From a checkpoint of a small mixture-of-experts model trained on Wikipedia.
Size: 9 layers, width 256, vocabulary 22992, 34.9M parameters.
Training: a variant of SOAP for the experts, 471M tokens, 7801 steps.
Below are experts of layer 4 (counted from 0) of a mixture-of-experts language model. Rows are named router (the router's row for the expert) and show model dimensions 128-255. Each number is 500 + 25 x the weight over its row's rms, rounded and kept within 0 to 999. Numbers have three digits each.
After each expert's rows: "comes before" lists some tokens at least twice as common just after its tokens as in all text. This comes from a sample of Wikipedia text that the model never trained on. Tokens count by the router's weight.

# expert 7
router:464464547509497524489456511529513505497483477482515474471482536486492487529484515493491453501499462495493534430517519487473469520532448476474437525497482491502517464509498506510494470520499502532456513517528482539522560496484518463512505505483519507489526536496482503489554526506493499453516531528482534503511502442479502511478532503495503478481503490473499470421488465511469506461514
comes before: " |", ".", ",", " of", " |\n", ")"

# expert 27
router:518532499488499479516512509477526523515550437477517482508502475512500457480546464529521482486501498551494501549490471508489481492520514519502460424505482524484461493523480484511507508533500541503536525510522481510505457483524515475486502465493502485489534530492512471468516492505537556501552494531507491489473481483531486523489498540529470479500514519493534505466523501504498463495474
comes before: ":", "-", "|", "==", "===", "="

# expert 14
router:527444528512513512513479508493467510485472526530502521545528531498482483510500491490490547459525496514523502514514505492518531482497506514486469521515527517506529444458501514511542487558490472508526488509450501527499462492495494448487544500505503511458522495498489516495513496509494505485461541531509525445493485502462520502469479496493448529483521480485535487527546501511512513471519
comes before: "0", " |", "9", "–", ")", ";"

# expert 25
router:490482492522527458498488530491508491488507509495490505502490505502542523537507509480495527499510492491497523514530520532527510511473523497522529500493519485529506504485472517530537526469471486499492510510468543519499523517511506487479491489514492495487469500502518535543492499478489502521483566470525502528515513466550538492543458479522515488486503504516460557528490461473499508492451
comes before: "9", "0", "8", "5", "4", "3"

# expert 35
router:491486485466531530479536522480509469541510442532460493511539503483464528499456517510538478510518504480514560507513541511464517479501499493474508473494546488445484501487503518536522476501520500451506486516433492483466542510494489496460492485495470549485525491455500477533505499485466513502483504499457478531487539519523496511508518520516510525491500511477532476507484536491539499474507
comes before: " of", " in", ",", " to", " by", " as"

# expert 37
router:472491516505514517541541480464522522557449477483493459488503529520471490493497460486489497478464514440494536472544489503523499503514508469519474523502507529507526479513527490514479496481497506480500508520519516481461486465509503561531464521482478506499458540519487553484529502483471527508530490547499529462461496473495493473523491532506452475496506491476496452509480505468523496457510
comes before: " ", "|", "-", " was", " is", " ("

# expert 15
router:464505495535508526472493465543470493516490511485511490517504505520519452460505499508486487531521517514523453470516488487474525476541452463489503495526537512496500501518486512465487498479476500500516493527560458479495457499511477521452463495475485573525497523513515534508445496511492491507431493471508492486486502528488504492464492519487500517544507501484517529498509514501506471544440
comes before: " the", " a", " his", " he", " an", " it"

# expert 34
router:520493524473469505519470509532480509488507509525518495463525516489498493461525482521510471497498495484512446504469508533537490522496461493503520522506489494516499533500490540487509509523481575471482505463529540511466490484460501530518475494485529459536526514482496446499488500506471465509509497480516531531497463506512501473511459461460485464516494474505525515432512508525474524536484
comes before: "1", "2", " ", "3", " |\n", " -"

# expert 38
router:513528482487522483464514518520510482497515456497483491532499518474497493522516481531521490483493497474503535501522546498485510482489520538512537527495504507457503482492511502487482506458471498464467519517505475481499549481451501486493478471487497543454512502487499472492489506478506522485527475514503508521529475499544489518497495517484527544537534462441521511487504540514501508532502
comes before: " of", ",", " and", " in", " (", "\n"

# expert 26
router:491456498515492509492518508516523494501494510524486522535501464509503498528516521535490466518536451510496482551536491527519526528514548485515518515468558516497514497520475438520545476487537499466462529486513529507572546544470507521498509514499487499504525484480488528530461472512510462572462531479531520506489482470563519488489466513509517473512498506512507513524526500471507507484474
comes before: "1", "9", "7", "8", "3", "4"

# expert 5
router:504453487479523474465517492470498532481482473522513508477543492506454476516525485480528498493478497476508520492495530507480473492480498504490471509476499488515495491485501510459472487448485519540506461512557503473468486500501492481532501513445536485490530558526520498519492480455507490448466520475492525511473438463520502507512519533504520536535554452489524493444505517485541508502497
comes before: " the", " of", " a", " to", " for", " by"

# expert 33
router:510482501529467502534504495518488518527485484482468511525516477507481516533436507514512505502508503474502484501519535568511530478454487507520488527512517504525528487477496453482500465450512538470463460491487521492471470494473487497485498487490519485560496530490465543481523493497513460491530468503511463452455462480508480466552517486501469511526510510481512462511505508503518503460504
comes before: ",", " (", "\n", "'s", ";", ")"

# expert 39
router:528474495463495512479521522510504477476523523528479512496509539496476531490510505465489512477472475491529494518538486491461497461510450482494511508468507532522493462481522505468490496510475503503464522466487512524504567499494494501542473496433474531467517501481502488529480490526467579472509471512510496474527480463493513460471517488544516468497529461442524507492530536508490504512518
comes before: " |", ",", "0", " of", "–", ":"

# expert 3
router:506505499492463502512528459452506439514512496468533510494499477516469477504534518535518503499478509538495481488534552470517481496521510476503506479504495534483486499534505455511502504481491538507493525477525494462488491474491496518487472537530523496581513465481517541525505506486489478501452488476505498482497473509479474515488488534458497522480527482526469474463497516488531476535461
comes before: " ", "-", " The", "|", " \"", "=="

# expert 4
router:523457475495528519478523494473519522466521479493476494480486528485444515487497525515541511508497496487505555505500534484432455524462506502468473515435522458471493465490495492464500502446508516512490547515493464451491496563518462494500507467452515516452488552519487458523528495491508539480492516527516499487521478492505467535527529540499480503484516508450509522514497513467509511492512
comes before: " to", " of", ",", " in", " by", " and"

# expert 30
router:470468521523516525501510522523475476561502473506500516529535502479457514476467467524455478469502486476520521480518521496525524503488498528486492506507509502462529452443520483508499469490520518491472455508488499464447468534462509480506517515473509525498511523478470530469509539479539465490531534519482458463510464517481495501496486516479449511516533485468486486486493475500511493422558
comes before: ",", "-", "|", "\n", " (", " and"

# expert 13
router:513509471510497474497507509524506485498524508511465480499488551515512514503455551499485532497499546507499464522475535497502503477478466500517523519533513494546481515501483490460440500511540481516514501527515490542530529533509524517509479518498537557483513488515519508532478498502488488500477466469524489492499545548486527497448514467506543457457480452548483532537534480479484502501571
comes before: "0", "9", "5", "8", "4", "7"

# expert 0
router:543477496468509514520471525492493472492513485482519513488533538489502500495513520537475499504506483567533489493477526485556474472486494473511492485499515535484532525537509463498490544531475554539494520505491497500442468487470500455530484486523497470512482487510510514451503506492502497529508496497471481533479461513529503489499526489555519490486504536531511502502506494521457483439494
comes before: "1", "2", "3", "4", "5", "6"

# expert 23
router:512513505479511506508535487481533481490484531527508518457476501498458483477491486474483487518504505524506495523487462464525514504504504477488505501503489493511506474537516486523525525475457537466496530491507476451530478469522516498473517485528522444531510499463497486491503482467503518512536504502505503461500507490476493481501502507460487495455526517517494499482507526525504496495517
comes before: "|", "-", " ", "==", " The", "The"

# expert 29
router:475521516524524525477532494520505528524477469485504460491507516479463484471496506518510506482483520474493497492529500485505481511545474482487481509489513497449515488500527504471469464489484537486488473474530475481459473495491501506504529493436520490488548548486473512507526521508517505485540468537488490479497448493485478463505464512499482500513536481461534506474453510496483479496536
comes before: ",", " and", ".", ".\n\n", " in", "\n"

# expert 16
router:492505509524476514480533512503495520554550554501494484489508479490508488502483534499505489541524474508515491518513509469453507507508463512510486501477520463518492505513492475497505529463508484497545489494475518457487443507509490556481516507501476545531488528444494441544489530476508546485456491490518516528503487504489454485488539486513469553534473532503531548477511536460544501537485
comes before: " the", " a", " to", " that", " his", " The"

# expert 32
router:464517483494485474504475505502504449494510477486505513482487499500489522504491499525524480499499503528524497510513486509462478486545470480475468489488486519524488508517491518526494448489474492498500499485475499519478490457492528464496447498476466499539484547522477476464474506512466490493504490501456494515510506499537478550512526457488451518475513489497516489466518528543549476471488
comes before: "0", " |", "1", ":", "2", "–"